config.yaml
experts_per_token: 2
d_shared_expert: 192
activation: "clamped_swiglu"
router_score: "sigmoid"
init_std_router: 0.0081
vocab_size: 8648
norm_eps: 1e-05
beta1: 0.95
train_tokens: 267800000
Below are experts of layer 4 (counted from 0) of a mixture-of-experts language model. Rows are named router (the router's row for the expert) and show model dimensions 0-159. Each number is 128 + 32 x the weight over its row's rms, rounded and kept within 0 to 255.
After each expert's rows: "gets" lists some tokens that make up at least twice as much of what it gets as of all text; "mostly gets" lists some tokens that are sent to it at least half of the time. This comes from a sample of Wikipedia text that the model never trained on. Tokens count by the router's weight.

# expert 1
router [184 193 145 179 118 143  93 184 107 176  95 116 158 118 128  77 131 125 163  35  80 125 140 153 138  72 119 151 139 107 160 146 107 109 105 183 143 136 117 134 143 185 112  78 255 124 106  76 123 160 116 130 145 136 130 100 116  84 130 133 102 121 107  68 132 123 197 130 100  96 169 179  89 153  91 156 155 147 153 115 128 186 156 150 137 123 157  94 110 149  89 108 121  87 111 190 159  88 117 118 148 154 161 150 175 143 101 127 152 140 146 137 144 182 110 164 109 187 104 116 147  96 133 117 133 126 117  99 126  79  96 134 150 156 127 104 134  64 162 167  82  79 140 147 105 115 148 115 150 138 156 126  94 141 116 166  85  66 145 143]
gets: " ", " (", "S", "E", "N", "T"
mostly gets: "า", "ा", "ง", "ー", "ร", "อ"

# expert 25
router [134 132 152 124 157 167  61 137 107 108 149  91 134 171 113 145 135 127 156 105  47 188 139 109 187 161 179 183 134 107 105 125 113 119 115 161 119 194 118 130  87 130  89 156 104  70 116 107 124 225 113 153 129  67  95 114  98 105 118 160 162  96 102 122 116 139 116 123 133 147 188 180  90 116 116 162  91 104 187 113 188 180 114 111 139 129 157 137 122 116 148 113 157 120  93 159 135 143 163 114 105 104 170  98  71 154 127 142 133 138 108 161  98 166 175 170  98 159  77 120  99  35 115  92 106 113 113 177 135 121 137 186 135 131 148 107 124 148 139 160 188 157 138 157 138  87 155 149 160 194 130 161 108 124 147 128  61 104 158 166]
gets: " and", ",", " or", " &", ";", " /"
mostly gets: " and", " or", " &", " especially", " including", " particularly"

# expert 43
router [ 96 119 133 121 123 156 135 102  78 136 132 136  62 138  94 121 151 107 155 173 105 108 148 150 169 107 101  88 130 149 142 160 103  81 107 116 120 148 129 174 105 133 111 188 178 114 162  88 117 145  45 202 194 101 153  97 159 121 167 143 101 114 131 143  98 149  80  98  94 119 153 147 153  92  82  95  64 131 135 143  88 113  53 116 128 125 131 102 150 185 131 152 118 120  66 174 153  96 125  93 150 149 140 192  66 167 184 120 160 111 176  86 123 141 167 114 138 127 126  75  52 111 106 132 185 161 146 171 172 102 106 150 139 129 171 104 149 145 135 136 117  68  98 147 140 118  94 137  90 159 207 114 122  97 171 111 117 107  97 120]
gets: " ", "at", "it", "est", "ant", "ot"
mostly gets: "sequ", "urb", "--", " far", " hard", "ropical"

# expert 12
router [117 143 116  83 114 155  87 107 109 174 114 206 116 125 104 117  86 128 145 103 144 171 161 121 187  19 170 128 130 167 139 206 129  81 116 151 134 121  95 126 118 117 119 173 117  76 122 130 131 174 159 131 118  95 202 177 105 120 182 215 151 111 142 141 102  88 165 109 150 113 133 204 140 160 149 125  81 104  99 150 127 115  92 147 151 118 153  96  95 149 136  86 158 101  98 124 140 132 129 136 140  76 119 154  91 214 119 160 179  98 121 114 100 140 152 144  86 179 141 108 135 138 112 131 123 136 130 209 132 131 115 146 131 163 140  99 170 162 179 121 193 107 118  98 109  58 130 125 111  95 152 150  95  94 157 131 115 135 155 159]
gets: "\n", ":", " to", " with", " The", " of"
mostly gets: " With", " Despite", " These", "With", " Both", " Another"

# expert 0
router [ 91 148 169 119 146 154  96 165 146  77  89 140 114 120  81 110 160 116 150 123  34 140 184 130 151 124 177  81 150 129 158 174  87  84 128 186 150 131 133 164 148 144  98 154 210 119 141 115 104 137  72 152 167 138 104  91 130 140 126 135 161 108 142  97 139 148 156  94  82 159 177 120 162 153 131 160 146  64 161 110 147 134  93 134 135 113 165 113 123 116  96 151  78  85 126 151 158 131 147  69  93 117 118 131 139 163 156 143 114 157  94 105 149 129 163 206 135  92  56 116  60  37  97 111 155 146 140 174 136  83 116 152 150 113 169 137 142  89 159  97  95  75  78 135 102 151 141 106 147 135 192  96 117 107 162 106 156  79 140 140]
gets: "z", "el", "l", "p", "é", "k"
mostly gets: "ä", "ö", "ı", " Vol", "ø", "ł"

# expert 27
router [147 144 137 109 140 213  93  85  98 105 107 135 104 116  52 101 112 159 141  75 118 191 114 155 112 113 127 125  49 168 152 113  88 152 131 174 129 192 121 142 123 119  70 146 167 135 155 116  95  97 120  85 142 128 112 129  97 112 161 150 146  76 140 161 125 158 115 165 158  75 128 157 140 107 142 184  90 131 136  87 153 173 102 163 144 139 190  47 171  93 101 116 170 114 125 122 150 116 148  98 110 111  72 149 129  84 157 115  89 116 184 134 177 171 135 169 146  78  97 107 117 104 146 144  95 132 148 172  77 106 123 141 124 123 163 113 169 121 150 202 157 147 115 185 140 118 152 180 108 138 130 172 136  91 129  78  74 104 182 163]
gets: "on", "a", "e", "o", "et", "is"
mostly gets: " Candidate", "wick", " Born", " Spouse", " Occupations", "orro"

# expert 45
router [124 135 145 175 135 130  98 155  99 105 100 180 137 178 119 128  95 108 154 129 116 145 196 103 127 102 189 113 129 105 119 117 154  76 104 171 148 152  92 142  91 135 108 112 122  11  72 113  87 113 134 146 156 109 132 153 165 135 119 187 159 157 155 165 103 119 106 151  93 125  98 167 127 151  86 173  99 109 163 157 120 143 146 160 171 132 129 100 106 118 112 119 189  93 102 114 151 115 158 142 162 168 110 149 175 107 140 147 145 150 122 132  96 177 125 121  71 152  98 109 143 112  94 134 131 171 148 140 123  77 137 191 190 146 136 142 177 106 185 138 135 136  73  78 100  61 154 165 133  88 209 157 122 145 224  95  77 132 150 130]
gets: " |", ":", " the", " =", " —", "."
mostly gets: " FW", " —;", " MF", " Pld", " ?", " :"

# expert 15
router [134 144 140 102 126 133 125 134  90 132 107 163 119 139 161  58  62 110 146 132 154 166 162  82 114 119 146 145  89 162 155 148 137 116 162 218 100 137 159 108 139 196 122 100 209  73 133 147  61 141 134  98 168 114 132 147 168 108 182 157 116  83  72 118 141  54 151 127 138 127 161 103  50 216 118 162  79 152 130 115  82 155 119 163 148 150 181 143 125 160 114 102 171 159 106 121 146 101 125 134 142 130 124 103  72 104 118 171 174  87 163 131  97 131 201 122  82 124 155 116  82 138 117  78 132 188 133 118 120 133 112 173 150  94 136 126 119  82 122 159 172 111 143 148 120 130 115 171 118 131 150 166 145 109 175 151  99 114 179 108]
gets: "ag", " the", " The", " New", "em", " Am"
mostly gets: " War", " Sy", " Great", " Mont", " Ass", " Dam"

# expert 22
router [184 127 128 122 110 150 103  90 100 152 130 119 121  85 120 111 115 122 171 162 126 182 128 145 162 130 133 131  75 143 162 132 117  90 187 140 154 181  75 137  72  88  80 156 153  76 168 134 133 136 154  86 198 111 114 141 136 142 218 162 144  72 104 112  80  77 141 101 104  75 118 179 133 142 154 124 129 125 116 145 145 172 122 159 113 162  93 152 117 140  86 109 188 105 182 123 155 146 128 113 182 139 149 113 119 137 133 189 187 109 136  94 138 132 163  99  67 177 128 107  96 136 102  87 109 133 182 112  77 119 120 167 188 126 125 101 130  94 110 158 142 173 124  88  69  87 120 147 122 126 153 123  78  61 122 109 147 124 214 161]
gets: "ed", "ated", "th", "ized", " used", " made"
mostly gets: "ized", "ted", " said", " established", " built", "ated"

# expert 29
router [135 136 155 146 124 146 155 108  95  80  96 130 153 123 104 129 134  87 177 112 135 116 154  88 108 146 115  74  85 102 135 167 102  57 138 169 138 232 119 142 106 144 125 166 158 127 123  96 113 110 143 180 102 102  97 122 179 112 123 154 167 127 141 137 132 142 137 119 115 143 171 172 184 128 142 119 102 159 181 189 118 246 118 132 134 137 152 108 154 131 157  96 159  50 113 173 121 118 170 109 186 102 115 115 143 150 184 164 135  94 115 157 132 162 108 214 111 125 111 129  88 116 111 123 205 131 167 118  96 128  81 150 191 143 159  89  81  94 134 102 116 135 186 137 123 101  82 107 152 131 144  95 104 103 157 167 119 108 179 106]
gets: " (", " \"", "\"", "===", "5", "4"
mostly gets: " vocals", ")\"", " drums", "\"", " Albums", " (−"

# expert 24
router [ 57 203 181 124 118 107 109 114 100 163 131 173  85 134 106 126 133 125 187 125 142 161 126 162 172 130 143 130 111 115 143 122 150 159 174 182 168 194 112 152  87 118  89 142 134 159  93 141 109 175 127 114 141 118 107  67  99 112 172 147 128 129  49 110  90 140 119 161 144 161 124 138  83 181 157 160 110 136 127 111  94 119  49 155 103 148 118 124 131 119 173 107  99 157 139 223 125 136 135 100 115  92 146 128 126 114 128 146 130  89 140 162 148 159 140 155 137 115 106  44 122  57 110 105 119 133 138 158 164 161 111 135 109 143 137 111 151 137 161 168 146  73 137  83  82  93 115 143  79  88 128 156 148 139 157 129  71 136 167 241]
gets: "s", ",", " his", " l", ")", "'"
mostly gets: " gl", " spe", " kn", " ra", " sl", " pl"

# expert 26
router [ 59 139 124 161 121 127 119 191 124 135  84 152  94 149  68 156 141 160 134 131  62 188 110 137 134 104 158  62  79 145 130 128 119 124 226 140 124 165 117  58  71 131 119 145 124 149 127 135 115 124 119  91 162  92 155 139 157  90 188 127 122 124 137 143  71 133 168 145 136 139 133 130 150 121  92 122  78 193 131 144 107 173 110 160 138 145 114 107 149 136 133 128 163  97 170 118 143 134 163 127 117 148 188 157  39 142 159 193 189  83 161 156  89 169 118 146 142 153  88 121 144 138 120  76 166 117 200 157 146 141 134 126 168 143 159 129 159 149 130 133 175  98 147  90  60 109 144 182 160 115 152 166  84 145 176 131  94 132 130 153]
gets: " |", ";", " •", "′", "|---|---|---|---|---|---|", "|---|---|---|---|"
mostly gets: "km", "|---|---|---|---|---|", "|---|---|---|---|", "|---|---|---|---|---|---|", "|---|---|---|", " |"

# expert 33
router [112 179 162 148 207 126  82 163 113 134 109  98 131 127  64 112 102 136 122 128 102 138 146 145 145 129 131  94 178 129 125 157 160 146 137 141 138 176 102 124 147 136  90 159 154  74 119 112 147 141 190 149 110 140 114  98 120 136 121 136 151 143  84 147 117 171 150 171  99 162 109 177 125 121 145 142  79 113 124 177  99 192  96 219 117 186 154 165 150 128 188 113 179  98 190 156 119 125 105 123 159 111  83 149 106 135 146 108 167 114 131 160 140 153 145 191 121  61 110 124 132 139  88 122 144 160 145 109 194 105  53 146 162 154 133 138 165 126 208 153 174  88 124  98  77  97 188 124 108 113 126 143  82  82 173 169  86 125 186 116]
gets: "'", "s", "/", "===", "==", "–"
mostly gets: "'", "/", "====", "’", "=====", " ===="

# expert 42
router [ 88 147 134 150 161 152 103 132 118 121  96 113 164 112 112  63 153 134 127 101 101 146  87 108 147 124 124 110  65 114 151 201  43  70 151 204 113 164 152 133  93 157 116 146 144 138 185  73 161 105 146 164 141 144  81 100 168 130 125 163 128  75 160 106 133 102 113 139 146 129 163 168 152 146 111 120 121 111 121 155 132 157 136 111 133 103 166  75 110 101 124  82  99 131  92 165 145  82 136 112 151 119 132 127 168 122 108 163  87 141 139 162 155 138 149 142 117 128 108 106 100  50 127 103 167 163 170 116 104 107  57 180 122 149 115 134 153 190 167 209 146 109 165 122  57 100 175 153 114 151 205  95 147  77 130 189 157 124 145 177]
gets: " in", " for", " on", " by", " with", " from"
mostly gets: " after", " during", " for", " on", " until", " before"

# expert 14
router [149 159 153 140 166 133  67 103 136 123  99 143 127  65  64  90 112 140 116 110 110 217 119 105 144 101 151  78 139 145 164 170  92  88 106 112 114 108  84 150 115 141  69 173 201 121 222 119  77 201 114 145 175  77 128  61  98 154 152 145 128 100 109 106 151 129  90 160  98 108 123 113  66 132 127 133 133 165 170  96 159 113 100 166 107 124 152 103  89 129 168 129 154  98 168 130 160 170 174 103 166  91 132 136 173 134 147 111 133 147 144 135 134 125 151 133  96 109 126 112 102 101  88 118 113 133  77 105 117  87 138 172 145  95 202  90 163  92 134 158 175 131 118 160 109 105 192 108 102 177 137 125 131 106 149  97  78  90 133 169]
gets: "ing", "ation", "ist", "ment", "ity", "ics"
mostly gets: "ment", " information", " Education", " political", " education", " rights"

# expert 35
router [ 96 125 151 111 132 168  97 136 104 144 135 190 102 160 101 110 101 128 160 164 138 144 144  93 189  90 174  97 173  94 163 143  77 133 120 139 123 166  88  36 116 161 127 108 123 147 102 130 143 191 138 124 172 135 158  75 147  66 143 144 138 147 147  76  81 146 139 103  73 109 136 224 160 104  48 131 111 167 173 114 135  93 135 126 152 104 166 138 138 158 133 138 113  82 113 117 153  74 121 128 207 104 136 145 159 165 183 137 193 136 137 112 140 150 147 126  80 155 110 110  44 119 131 110 117 148 165 144 147 153  48 136 138 154 203  97 125 131 106 102 138 122 110  93 112 130 128  73 102 184 145 148 109 108 129 127 110  96 137 125]
gets: " is", " of", " was", " station", " name", " are"
mostly gets: " style", " stone", " brick", " square", " floor", " roof"

# expert 39
router [134 138  87 170  74 138 123 148 123 149  70 222  74 118 102 110  49 136 127 106 138 156 138 125 144  67 123 122 132  44 142 140  85 156 130 127 139 175 113 140 149 148 125 105 168 142 155  71 136 181  96  97 125 130 108 149  85 112 136 143 164 134 107  71 120  63  99 139  87 114 144 183 131 139 108 164 115 109 125 117 158 129 116 149 125 132 223 112 183 134 138 116 156 145  71 109 160  83 160 105 126 143 117 187  85 127 185 134 125  39 122 102  97 161 116 134 107 127 122  81  94 110 142 124 112 172  90 162 136  90  87 151 135 151 132 126 178  87 101 184 115 124 116 156  64 120 125 196 118 143 112 171  95 110 102 145  91 116  88 115]
gets: "\n", "-", " (", " |", "|", " County"
mostly gets: " Province", " College", " County", " Athletic", " Stadium", " University"

# expert 19
router [102 127 115 180 130 194 113 130  67 174 169 122 133 172 152 174  96 116 119 150 127 131 165 118 116 146 137  70 151  99 154 155  80 128 125 129 169 125 125  65 144 156  63 152 102 137 134 142  74 117 153 192 213 111 159  90 160  81 204 123 148 106 105  97 139 100 105 159 174 100 134 151 159 126 102 148  95 156 172 119 128 165 134 130 105 123 123 137 116 155 103  73 121  99 152 141 144 102 100 127  84 152 121 100 125 133 214 117 152  27 129 127 120 144  95 126 115 117  97  85  64 125  95 114 143 139 150  99 157 117 107 177 169 210 127  76 138 142 143 129 180  88 174 163 105  94 154 138 123 136 178 195 114  97 129 136 122 150 124 154]
gets: "9", "ab", "ib", "7", "8", "6"
mostly gets: "ib", "rib", "hib", "ither", "chie", "ghan"

# expert 2
router [170 114 152 170 123  90  96  90  95 109  88 118 110  61  99 138 160 111 160 131 118 168 152 153 112 153 148 161 135 127 186 117 120  38 104 130 175 177 130  99  93 105  34 194 190 134 181 144 100 177 109  76 126 135  98 124 150 114 135 153 155 147 108 140 127 131 122 183  77  85 183 168 129 122 155 177  89 108 105 116 107 131  98 205 153 183 150  86 172  99 179  96 137 113 165 188 167  94 147  98 103  99 133 133 143 142 203 128 153 144 127  94 155 147 163  99  90  92  97 132 114 100 108  84 113 135 147 102 169  99 149 119 132 161 132 133 146 137 167 128 145 121  66 159 117 119 172 171 141 128 132 100 133 121 150 153 141  86 133  83]
gets: "2", "1", "6", "3", "0", "4"
mostly gets: " medalist", "time", "law", "final", "Star", "round"

# expert 40
router [194 160 176 155  78 154 140  97 116 124  80 197 100  94  93  89  92  88 157 113 136 104 127 100 132 159 169 114  28 129 131 133  86  79 129 142 147 151 145 129  78 153  96 112 154  93 117  87  96 213 114  72 135 127 154 109 141 111 162 151 132 128 108 137 128 128 180 124  85 100 190 113  97 165 119 148  84 147 141 171 111 117 113 103  82 109 134  68  73 111 124  82 131 123 102 159 151 130 139 107  93 117 114 126 171 155 138 136 146 124 108 170 179 128 176 136 123 112 134  52 159  87  76 136  89 189  86 110 157 114 109 175 136 118 167 145 112  70 143 163 178 114 164 160 150 118 165 141  58 161 157 119 110 105 168 146 126 127 118 168]
gets: " the", " |", " R", " The", " L", " B"
mostly gets: " Your", " Ly", " Pictures", " R", " Girl", " Our"

# expert 32
router [183 134  82 124 156 168 114 144 115  88  95 154 114 124 100 154 113 100 102  95 120 124 185 175 174 190 149 156 161 173 193 149 136  62 122 137 116 126 110  83 139 143  64 137 196 143 133 117  75 115 117 160 159 105 143  92 135 108 121 142 148  78 134 120 160  95 131 149 134  92 135 191 137 171 142 159 112 127 137 152 115 177 119 198 176 119 163  45 159 124 123  99 193 118 127 138 117  71 119  91 112 131  88 173 106 180 122 159 136 126 115 102 179 148 161 118  86 199 119 135  82 110  88  87 174 166 114 155 140  77 135 138 137 167 172 119 103 105  78 178 158 160 153 114 129 135 111 169 103 165 192 130 144 102 148  93  91 120 154 136]
gets: "R", "S", "L", "D", "O", "T"
mostly gets: " MPC", " FRA", " RUS", "IN", "AF", " ITA"

# expert 8
router [168 128 143 163 140 159 131 114 108 132  89 172 149 136 118  90 132 103 145 144 113 115 162  58 135 130 142  99  86 118 123 159  34  58 144 198 182 187 113 128 117 186 112 157 153 131  61 126 133 132  57 151 155 120 125 108 186 116 162 180 143 115 153 136 149  95 156 188  77  96 143 132 123 174 129 128 108 141 185 177  90 176 139 104  78  99 177  32 120 131 132  72 170  81 123 119 117 124 130 115 191 130 128  75 165 113 166 156 125 110 133 147 153 150 203 180  98 114 114 132 166 103 121  79 174 155 101 126 164 100  83 160 170 136 132 147  77 105 127 147 137 140 124 135 133 118 102 115 153 146 147  95 114 127 130 146 152 141 138 149]
gets: "\n", " the", " B", " \"", "==", " re"
mostly gets: " Big", " Billboard", " digital", " Ver", " folk", " Mov"

# expert 13
router [105 112 102 125  79 159 111 193 131 120 132 178  93  98 111 123  80 104  72 130 111 146 203 114 198  82 181 138 123 144 146 128 111  81 156 133 105 169  72 121 148 144 125 121 138 110 148 108 153 140 142 137 168 127 177 111 164 103 127 137 137 152 182 143  70 117 165 172 106 125 115 195  87 140  36 139 130 205 165  98 152 101 105 133 148 151 148 121 118 124 135 103 199 104  98 106 138 110 142 140 189 190 112 146 141 158 126 214 155 158 105 142 123 171 136 132  93 190  89 106 116 128 109  70 134 166 119 102 148 122  63 171 140 110 145 100 177 142 116 139 124  99 108 112 116 104 194 133 185 183 166 153 125 131 162  95 109 121 137 129]
gets: ".", ":", "==", ").", " is", " =="
mostly gets: "Population", " largest", " Census", "Area", " permanent", " railway"

# expert 20
router [102 156 136 152 114 139 140 114 114 179 146 156  81  80  78 118 139 125 166 128 149 149 181 121 128  94 197  79 147 141 165 174 120  34 160 127 135 152 130 139 108 138 122  96 143  77 168 108 160 146 121 155 156  80 135 147 210 141 123 157 155 118 144  93  68 141 106 148 124 147 162 171 173 144 106 144 101 124 171 109  79 157  95 206 130 134 186 142 175  98 147 104 127  90 121 145 148  86 136 140 155 122 155 119 110 142 184 167 181  90 147 118 114  99 111 138  95  97 141  97 118  88  91 105 159 149 109 181 120 148  98 150 152 186 111  86 208 163 104 128 115  90 106  59 102 133  83 132 101  95 154 118 137  64 146 183 148 159 174 120]
gets: " in", " In", ".", "In", " the", " at"
mostly gets: "In", " During", " In", "By", "During", " during"

# expert 9
router [101 172 177 143 134 179 104 141 111 169 138 118  95 140 113 150 107 141 175 109 111 179  89 152  97 111 130 137 155 171 135 195 109 136 145 230 113 131 114 109 138 148 118 117 125  95 159 150  68 199 104 128 122  55 129 145  99 124 155 137 151 153  97  90 122 120 150  99 155 191  99 199 119 204 115 116 130 129 161 157 112 161 115  93 133 114 169 135  81 139  98 109 131 137 106 157 169 132 133  81 139 137 186 131  82 121 144 146 150 146 162 145 114 180 157 161 118 156 103 106 145  46 114 136 140 125 153 162 137 125 122 141 137 219 129  87 154  91  86 195 165 102 102  82  99  83  77  90  74 159 140 163  97 128 133 147  84  91 103 141]
gets: "-", " ", " and", ",", "ish", ":"
mostly gets: " Greek", " Christ", "ieval", " Baron", " French", " Spanish"

# expert 7
router [ 98 155 150 178 147 126  96 101  99  91 117 125 127 103 134 135  89  64 136 140 136 183 130 112 165  96 129 168  84  60 119 131  92 161 128 122 152 115  58 126 140 202  99 177 138 118 129 109 103 158 129  81 128 126 204  88 152 112 172 153 149 175  74 110  86  85 144 178 135 152 169 142 125 131 102 181 105 116 139 136 117 149 111 119 118 135 217 135 185 142 156 111 193 141 139 135 155  77 149 112  90 148 104 191 155 139 156 113  96 100 150 164 101 151 162 151 128 120 124  77 119  52 131 103 114 116  96 129 169 126  58 158 125 126 129 133 150 105 103 199 102  93 110 172 111 123 149 149 131 138 148 136 153 100 230 154 117  84 150 150]
gets: "an", "al", "i", "on", "o", "ar"
mostly gets: " Francisco", " Athletic", "bury", "ía", "heim", "ova"

# expert 5
router [172 165 122 142 117 123 181 113 136 120 131 128 107 147 122 139 136 144 173 153 120 168 137 129 117 118 169 149 109 164 149 155 107  81  85 110 106 188 160  47  94 104  90 162 119 150  91 129 109 141 152 137 210 140 110 175 162  90 152 139 169 144  96 121 142 146 115 175  78  61  89 134 112 121  89 134  98 108 121 166 157 141 115 180 166 140 144  73 115 158 152 124 115  84 132 147 175 135 177 129 176 156 132 120  70  87 160 135 148  77 209  85 170 143 123 137 150 143  88  85 130 108 126  57 203 102 150 121 167 124 131 130 186 126 154  39 170 137 195 143 111 120 123 118 126 116 189 139 118 168 150 125  74 123 173 113 142  98 140 146]
gets: "es", "s", "y", "er", "ed", "ro"
mostly gets: "es", "ills", "pro", "ides", "apes", "aged"

# expert 34
router [117 119 141 190 167 159 128 147 100 175 141 184 129 114 156 116  36 112 141 108 120 123 144 154 138  63 166  94 166  99 136 180 130 129 148 141 106 155 115 161 147 137  96 179 132 123 127  75 106 112 102 164 141 106 132 141 143 144 133 144 148 137 148  72 104  44 109 139 145 124 107 157  91 174 140 138  98 121 109 151 162 188  72 142 132 144 119  55 150 125 110 109 144 161 119 167 125 144 166 121 102 151 137 134  99 150 158 124 124 116 148 122  81 187 105 135 136 149 102  73 100  48 134 132 169 176 120 225 155  65 128 161 137 117 139 102 139 148 191 148 106 135 102  74  97  99 102 154  72  68 126 103  83  65 132 176  68 136 139 144]
gets: "\n", ")", " =", ";", "%", ");"
mostly gets: "ropoda", "ecta", " classification", "\n", "))", "%)"

# expert 38
router [ 82 135 183  89  69 143 110  99  55 114  79 148 110  90  99 111  77 136 175 188 123 144 187 127 203  69 126 131 110 145  76 130 124  64 167 177 151 138 112 147 107 102  97 147 130 138 103 123 152 153 134 119 117  53 155 116  99 141 188 141  95  97 160 164 129  98 184 125 117 125 155 154 164 138 121 136  67 135 150 119 116  84  77 113 124 104 166  71 166 163 109  87 177 161 107 134 177  98 149 116  91 177 124 149 116 150 157 143 147 128 155 124 102 134 128 175 109 119 119 118 130 134 157 169 137 123 133 171 173 171 121 139 130 191 179  94 188 151 137 161 143 138 163 132 146  65 145 152  62 185 161 133 130 129 107  95 141  81 154 112]
gets: " St", "n", "ad", "b", "c", "d"
mostly gets: " St", "St", " Saint", " Rev", " Jr", "add"

# expert 18
router [104 137  97 109 133 188 125 169  73 169 120 132 101 163 126 123 136 115 113 163 131 139 119 129 153 154 119 100  77 158 133 144 118  82 173 137 145 170 125 157  29 113  72 160 124  97 129 102 137 124 150 142 176  93 143 127 117 123 120 124 167  93 113  95  96  98 149 129 119 148 204 133 136 128 138 132 112 141 114 101 154 153 104 183 120 109 121 103  68 147 136 128 124  82 136 165 134  72 117  94 103 129 146 114 141 107 155 162 159 140 148 114 137 156 121 202 134 119  68 104 126 129 148  60 215 179 123 118 147 147 124 148 164 149  92 128 204 185 163 127 131  52 129  51 124 110 128 144 201 140 153 153 120 131 149 113  45 135 217 169]
gets: "f", "0", "9", "5", "1", "3"
mostly gets: "f", "isf", "if", "pt", "amil", " ir"

# expert 3
router [114 127 138 119 131 114 114 200  69 104 140 125  40  77  95 116 137 134 134 113 143 137 162 100 159  95 145 113 173 133 173 174 121 118 138 128 132 165 106 119  97 187 134 115 155 116  94 129 126 118  97 129 152 103 160 119 138 101 117 156 194 130 181  46  75 126  91 180 107  91 135 159 131 151  84 153 132 117 159 140 125 136 145 165 196 171 127 142 154 125 117 113  83 100 138 144 144  68 158 117 191 144 186 148  83 138 200 129 200 133 132 143  92 133 107 214  68 148 113 115 119  97 134 124 173 150 135 153 120 118  97 128 164 179 194  77 191  93 146 143 179 146  95  73 139  71 100 134 110 136 136 123 160 153 111 128 139 121 125  94]
gets: " is", " has", " are", " be", " have", " can"
mostly gets: " species", "Species", " population", " range", " forms", " can"

# expert 10
router [130 171 131 183 105 149 132 119 128 115 116  81 143 150 144 130 116 138 149 173 106 190 126  92 124  88 153 124 113  62 111 112 110 109 147 150 181 121 125 110 143 208  93 115 152 101 106  87 109 172 125 112 160  99 167 142 133  78 163 150 146 105  88 112 123  90 107 122 128  94 151 238 145 124 113 168 110 138 126 141 120 139 122 165 106 137 154  96 112 164 190  95 179  91  97 140 125   0 118 143 150 150 104 149 146 112 212 156 102 107 176  64 158 141 168 159  98  96 118 107  94 142 164 103 120 126 132 119 141  99  99 141 141 138 102 130 203 118 114 165  74 107  84 108 139 148 162 179 156 103 119 173 138  84 186 134 107 111 138 125]
gets: " ", "0", " a", " A", " League", " first"
mostly gets: " Goals", " Qualification", " Premier", " UEFA", "FL", "loan"

# expert 17
router [ 54 118 170 126 115 127 107 147  99  81 139 128  94  96 139  80 116 108 181 147 145 147 173 142 167  72 105 132 115 153 150 145  90  63 143 105 171 161 112 125 109 191 103 110 151  98 148 126 189 160 148 164 169  71 113 150 108 155 149 148 140  88 138 142 103  52  81  88 107  89 140 117  80 213 114 192 118  86 163 131 102 117 143 148 116 186 128 130 108 178 141 121 132  89 121 168 111 136 132 136 172  75 144  97 126 112 169 173 223 154 101 135 124 163 146 172  97 115  90 142 159 126 112 105 151 176 104 108 115  95  91 178 137 156 131  97 155 100 125 136 179 163 177  88 115  93 156 121 114 101 157 127 134 149 134  87 137 103 198 139]
gets: " H", " to", " h", " f", " c", " P"
mostly gets: " h", " H", " exp", " comp", " should", " will"

# expert 28
router [153 126 190 142 131 139 109 143 110 141  78 132 124 162  89 113  91 157 135  87 148 174 152 141 193 149  99 141 148 147 136  99 119 106 188 172 165 161 106  87 145 129 110  81 140 139  69  79  89 138 100 140 155  89 185 135 162 138 116 116 138 122 123 143 128 105 128 148  94 100 123 168 132 134 108 115  92 130 151 204 159 196 125 189 115 208 120  87 119 140 140 127 144 125 137 106 157  63 152 115 141 152 161 157  68 202 164 210 131 126 166 123 138 182 172 140 134 141 130 110 110 157  63 109 174 176 128 131 143 145 102 121 142 152 147 138 142 172 132 163 134 102  73 105 128 120 144 202 112 141 164 194 150  70 172 169  84 115 118 174]
gets: " |", ";", ",", "|", "-", "–"
mostly gets: "%;", "},", " metres", "|---|---|---|---", "',", ";"